Weights of a small mixture-of-experts language model, trained from scratch on English Wikipedia: 15165 steps.
Below are experts of layer 7 (counted from 0) of a mixture-of-experts language model. Rows are named up (a neuron's input weights, with its number) and show model dimensions 256-319. Each number is 200 + 30 x the weight over its row's rms, rounded and kept within 0 to 999.
Before each expert's rows: a language model's description of what the expert responds to; "comes after" lists some tokens at least twice as common just before its tokens as in all text. This comes from a sample of Wikipedia text that the model never trained on. Tokens count by the router's weight.

# expert 1
It responds to: Nationality and place names
comes after: " the", " of", " in", " United", " New", " U"
up0,209,194,176,206,163,195,198,295,165,206,193,156,183,179,162,210,224,198,229,183,177,236,192,241,229,240,197,175,172,228,204,152,181,258,211,190,201,183,171,223,202,155,162,238,186,161,188,211,201,132,177,188,232,232,174,253,191,171,182,268,207,235,215,196
up1,202,225,183,177,182,209,222,215,176,206,223,175,190,210,196,202,192,146,174,184,235,218,231,181,218,176,195,178,243,192,179,226,194,190,209,195,180,238,211,217,204,207,206,231,254,170,217,179,208,143,187,172,245,223,231,123,217,143,233,203,215,163,123,232
up2,246,233,202,219,167,228,201,164,158,230,217,180,185,199,197,192,227,203,170,227,163,206,172,208,257,211,218,213,175,148,215,262,201,201,195,154,207,137,236,173,264,203,238,185,174,141,223,203,204,205,193,235,202,209,222,226,203,150,193,168,187,203,224,225
up3,215,181,218,168,218,179,184,261,166,210,173,205,173,220,231,180,227,215,203,159,214,180,188,205,157,252,191,162,242,178,259,184,151,180,223,165,198,184,203,149,214,192,191,200,212,194,190,203,179,194,185,240,193,201,166,203,234,282,179,137,219,204,157,204
up4,133,216,174,231,176,256,175,206,208,251,198,202,189,148,208,198,209,227,144,220,189,252,199,236,229,128,181,226,192,156,195,124,234,164,194,234,184,160,237,173,181,246,194,253,199,161,211,180,191,142,236,211,170,213,228,171,227,200,246,213,242,190,226,177
up5,218,208,207,131,196,174,210,234,203,221,168,217,199,162,224,286,229,221,159,176,199,253,188,210,183,153,182,177,170,205,159,114,217,213,197,250,223,172,208,206,188,164,189,240,167,142,190,182,211,226,172,237,247,192,167,183,162,216,196,156,196,186,254,163
up6,201,174,162,153,220,197,194,207,187,190,263,231,204,207,196,189,170,207,189,209,180,228,192,179,218,120,229,210,157,146,221,169,207,222,179,142,220,246,227,221,181,222,234,215,181,108,200,194,208,209,241,155,224,183,205,238,197,212,192,247,145,233,137,258
up7,189,150,216,255,207,207,243,267,207,190,185,176,113,191,157,202,206,268,194,180,175,240,223,220,252,269,162,219,188,178,219,202,196,223,222,224,187,189,206,170,227,226,212,192,162,170,210,167,203,173,205,198,239,208,190,148,209,174,172,142,228,199,192,203
up8,200,226,250,216,227,192,199,207,203,175,261,204,201,179,191,241,209,198,165,239,187,120,210,212,198,198,191,219,151,250,201,195,198,179,194,219,239,177,203,229,170,181,173,189,222,204,173,222,221,179,239,161,197,171,132,232,182,192,192,188,225,225,163,197
up9,205,210,202,191,206,205,189,203,212,186,200,177,115,197,210,221,208,180,200,203,152,177,236,176,187,178,190,216,196,199,189,224,159,192,294,240,185,186,208,102,209,220,152,238,218,212,227,223,207,191,191,202,246,248,217,221,213,205,250,204,243,209,192,194
up10,194,183,276,228,163,211,172,240,203,232,201,132,169,161,189,195,160,183,196,207,214,147,189,179,175,236,209,235,198,207,220,231,214,241,262,182,198,181,176,225,191,223,181,231,179,135,170,183,232,189,157,195,233,224,193,268,204,196,168,181,202,186,167,181

# expert 14
It responds to: Years and taxonomy
comes after: " ", " (", ":", " is", " are", " •"
up0,206,256,194,206,242,186,161,281,224,202,166,201,185,208,178,197,157,222,153,201,211,169,299,301,152,207,192,197,165,229,252,233,184,214,213,221,179,199,175,196,235,208,176,170,203,199,211,237,201,198,177,179,222,199,192,223,186,199,231,165,213,208,205,165
up1,211,210,235,237,239,215,190,182,148,214,151,203,167,181,186,220,235,177,220,203,200,206,209,245,232,221,165,229,179,174,214,170,215,151,224,225,178,143,224,219,200,201,189,206,179,161,212,151,254,185,180,212,238,173,177,179,232,187,164,218,228,183,234,228
up2,243,199,216,213,208,178,224,143,186,163,155,169,144,147,176,164,208,206,216,268,192,219,231,246,225,199,196,147,162,230,193,231,206,229,212,199,236,237,214,196,226,160,149,188,181,193,260,211,188,240,185,198,210,183,194,220,209,246,232,204,246,220,196,232
up3,228,162,191,183,123,197,168,168,164,171,236,147,207,166,269,188,180,200,178,195,180,205,184,191,163,205,183,191,180,166,187,186,250,192,177,158,256,191,252,198,182,222,213,167,187,188,176,220,217,189,232,188,167,188,212,184,175,205,188,222,223,215,184,216
up4,207,227,300,237,133,179,206,222,215,229,243,195,180,181,198,210,246,181,181,135,223,186,195,200,173,180,169,255,216,168,248,196,179,229,161,188,173,230,155,166,220,195,219,241,227,212,243,243,240,199,148,163,237,160,219,226,155,184,147,194,184,181,177,220
up5,184,194,217,171,233,272,240,184,189,215,189,196,188,184,223,228,212,218,202,197,182,162,234,232,140,188,233,244,216,205,226,173,196,200,196,193,204,168,214,261,232,201,183,184,248,188,204,191,199,234,259,169,191,190,207,216,198,219,233,237,218,176,223,214
up6,154,187,245,188,198,207,266,194,163,139,161,212,203,219,232,150,166,219,162,246,238,219,233,222,197,224,194,191,218,195,178,252,215,176,193,200,231,188,224,158,179,246,196,161,138,176,184,234,166,199,186,158,224,244,205,195,118,202,214,205,194,178,227,199
up7,197,209,179,256,157,163,223,251,231,207,119,177,228,193,232,226,209,214,183,193,194,206,170,206,187,157,192,217,159,238,203,137,197,209,101,196,198,186,245,234,179,214,197,210,295,158,174,206,186,198,199,177,228,250,177,184,154,186,176,201,190,209,243,243
up8,171,218,205,169,195,179,179,235,213,166,156,180,209,210,197,205,194,182,227,229,222,215,249,184,209,209,239,234,198,163,187,207,236,181,249,178,222,214,205,217,196,180,209,204,175,200,151,233,162,187,212,219,199,152,214,239,219,198,198,145,184,188,223,199
up9,159,200,170,200,171,216,178,217,233,218,205,153,221,212,188,221,207,191,212,169,223,205,180,276,132,207,173,202,214,185,247,190,209,213,191,170,218,164,164,211,161,172,196,212,180,205,229,201,242,210,208,180,222,215,219,166,194,201,218,193,198,196,189,193
up10,164,213,203,158,267,213,179,207,235,149,203,243,178,214,193,164,208,166,194,189,186,219,232,228,193,219,200,165,218,207,221,163,169,181,216,182,210,231,182,157,205,213,164,173,235,200,165,226,204,163,210,176,219,179,256,193,256,249,242,174,215,204,242,217

# expert 9
It responds to: Common nouns and word pieces
comes after: " the", " of", " and", " a", " for", "==="
up0,182,210,219,260,174,249,177,218,229,203,205,190,179,240,198,232,240,242,161,204,179,182,185,202,199,218,194,268,187,209,192,170,226,180,158,165,212,223,176,178,200,254,112,162,229,168,234,149,196,180,158,219,177,171,223,238,195,242,165,192,222,197,196,264
up1,166,234,217,228,213,169,205,180,212,216,216,234,230,166,174,196,240,166,158,223,216,140,161,233,237,218,172,207,248,112,227,166,289,232,131,236,195,203,189,230,131,208,205,148,218,172,197,209,204,218,182,230,191,203,240,212,148,210,194,161,217,233,190,223
up2,225,238,259,214,162,209,186,197,183,199,167,234,177,162,240,208,196,174,194,202,216,168,188,220,130,170,175,160,221,176,214,237,202,143,226,246,222,157,179,223,147,221,142,187,194,150,176,176,236,172,165,167,137,199,197,192,229,169,248,190,215,150,148,207
up3,183,195,255,198,184,193,254,224,209,190,165,232,120,170,229,227,180,191,216,220,235,194,219,196,177,174,199,176,184,206,217,177,221,211,185,201,174,182,216,242,232,212,168,236,191,235,226,265,214,189,198,198,194,167,187,185,157,234,220,209,217,159,180,235
up4,210,234,275,222,181,229,280,202,229,195,188,160,178,220,232,212,191,212,250,226,153,190,204,189,196,188,235,191,194,193,220,190,216,131,260,135,210,182,205,159,188,177,211,244,211,156,220,167,264,172,177,198,223,214,246,174,179,163,201,263,199,225,218,211
up5,204,176,191,170,205,228,232,205,195,160,274,177,187,226,162,148,147,155,231,220,235,237,208,202,197,191,190,236,186,216,263,223,199,172,211,180,175,255,208,206,218,193,147,186,141,199,174,157,160,126,142,195,176,197,181,284,235,192,223,175,204,239,161,182
up6,159,226,229,208,189,198,210,191,175,181,222,183,181,178,221,270,192,154,192,226,152,204,248,221,179,160,219,212,182,190,208,232,195,256,185,180,209,212,214,212,160,108,199,252,222,128,183,206,200,177,171,198,203,179,174,204,171,215,187,172,169,242,218,253
up7,195,237,195,186,245,203,221,204,231,224,176,172,167,215,224,213,190,189,203,187,177,222,159,177,202,235,206,182,192,226,169,192,200,215,226,194,181,191,212,213,200,169,246,200,278,209,188,185,236,222,227,227,191,218,236,170,200,180,242,224,187,174,233,199
up8,216,204,166,202,171,205,145,188,224,257,187,120,123,204,206,198,117,165,222,168,187,193,184,166,214,245,189,269,272,213,200,210,200,178,153,267,196,180,231,225,205,187,133,199,210,157,215,219,304,173,206,152,293,155,186,211,175,158,175,221,188,210,182,188
up9,225,188,164,205,219,244,211,219,204,220,211,227,173,166,190,183,155,222,227,191,288,187,165,202,206,173,171,188,230,165,214,192,238,191,151,227,214,158,170,195,169,168,228,168,249,186,191,170,250,240,253,239,179,233,213,178,232,221,176,208,230,206,193,232
up10,193,243,199,237,202,187,234,162,236,169,259,181,196,181,179,184,225,181,230,246,213,229,209,251,175,201,164,256,212,184,218,217,198,170,245,169,231,236,202,205,179,147,260,234,156,193,197,198,183,213,155,205,250,152,162,141,204,228,195,210,219,231,156,231

# expert 7
It responds to: Digits and relative pronouns
comes after: "201", ".", "200", "202", "199", "–"
up0,183,217,201,213,223,205,180,176,221,229,173,184,159,253,202,233,192,244,180,150,204,213,189,256,217,210,178,269,218,182,254,197,190,158,182,183,161,148,221,205,208,207,193,195,183,160,214,225,185,188,232,178,263,184,197,224,240,162,181,193,143,175,134,175
up1,164,224,226,171,199,253,200,220,181,214,200,180,189,181,198,207,231,233,237,191,173,201,113,208,216,231,191,230,208,248,247,183,238,178,221,168,195,149,200,175,162,198,180,259,224,181,151,209,196,182,206,148,178,170,211,146,188,150,194,202,216,202,160,208
up2,163,221,200,207,210,180,194,214,197,157,229,160,204,133,193,173,266,233,240,226,135,161,201,178,162,220,207,148,223,245,211,179,207,184,171,214,163,256,190,226,180,158,167,190,186,213,250,133,183,127,166,172,207,155,282,219,211,182,193,160,179,198,208,212
up3,204,212,211,212,163,230,207,189,191,263,152,235,221,176,237,242,205,199,196,198,235,187,163,183,184,207,202,222,176,174,197,210,221,243,261,175,203,170,172,115,205,192,179,204,188,177,186,180,234,250,246,227,177,148,223,187,253,213,233,185,100,214,184,183
up4,202,185,280,185,138,252,189,208,161,239,198,163,199,211,178,218,150,150,161,186,234,170,223,201,192,212,219,229,246,154,292,218,237,268,191,155,230,202,121,202,208,205,206,197,189,204,209,212,225,193,186,183,207,189,203,221,204,178,260,201,182,234,161,201
up5,189,215,173,213,229,185,249,231,211,203,232,170,214,177,283,243,195,174,195,215,147,195,225,221,197,183,189,194,213,163,211,175,174,250,203,211,176,251,250,216,198,264,189,235,204,199,241,207,236,169,165,211,195,199,172,165,173,272,228,234,136,210,231,252
up6,192,184,222,172,159,201,200,236,198,251,203,216,187,233,182,236,225,209,216,178,199,219,222,223,198,214,224,217,235,236,277,204,178,214,221,254,220,182,192,186,148,254,195,194,229,130,187,215,173,160,139,182,201,172,188,243,231,223,274,226,165,258,169,215
up7,140,250,192,203,206,219,197,240,194,189,184,194,187,199,161,231,177,209,202,213,197,213,166,188,170,203,175,200,224,171,208,189,169,247,212,166,198,149,186,203,169,196,234,192,168,116,281,211,171,178,178,150,186,154,198,132,175,193,197,206,167,187,210,249
up8,148,240,228,223,147,168,223,182,188,187,264,198,219,119,181,265,222,204,213,211,229,190,172,194,212,230,170,177,247,248,169,136,176,211,217,231,146,275,152,175,177,170,191,223,227,146,231,167,222,212,197,220,189,197,233,222,195,217,231,267,196,162,258,211
up9,127,180,221,195,153,215,218,198,193,156,167,190,194,139,199,268,216,155,198,163,201,227,168,278,188,176,219,233,224,168,248,241,254,232,183,190,201,176,201,167,165,186,220,203,228,141,173,189,187,205,209,173,203,189,176,185,160,213,144,190,209,212,244,228
up10,129,229,240,170,203,198,212,192,193,193,180,159,184,206,203,214,193,229,190,197,191,164,207,214,186,208,148,232,161,220,222,209,201,246,171,208,214,173,236,236,225,234,211,239,214,158,193,251,210,258,237,200,164,208,223,219,186,170,185,176,220,196,164,213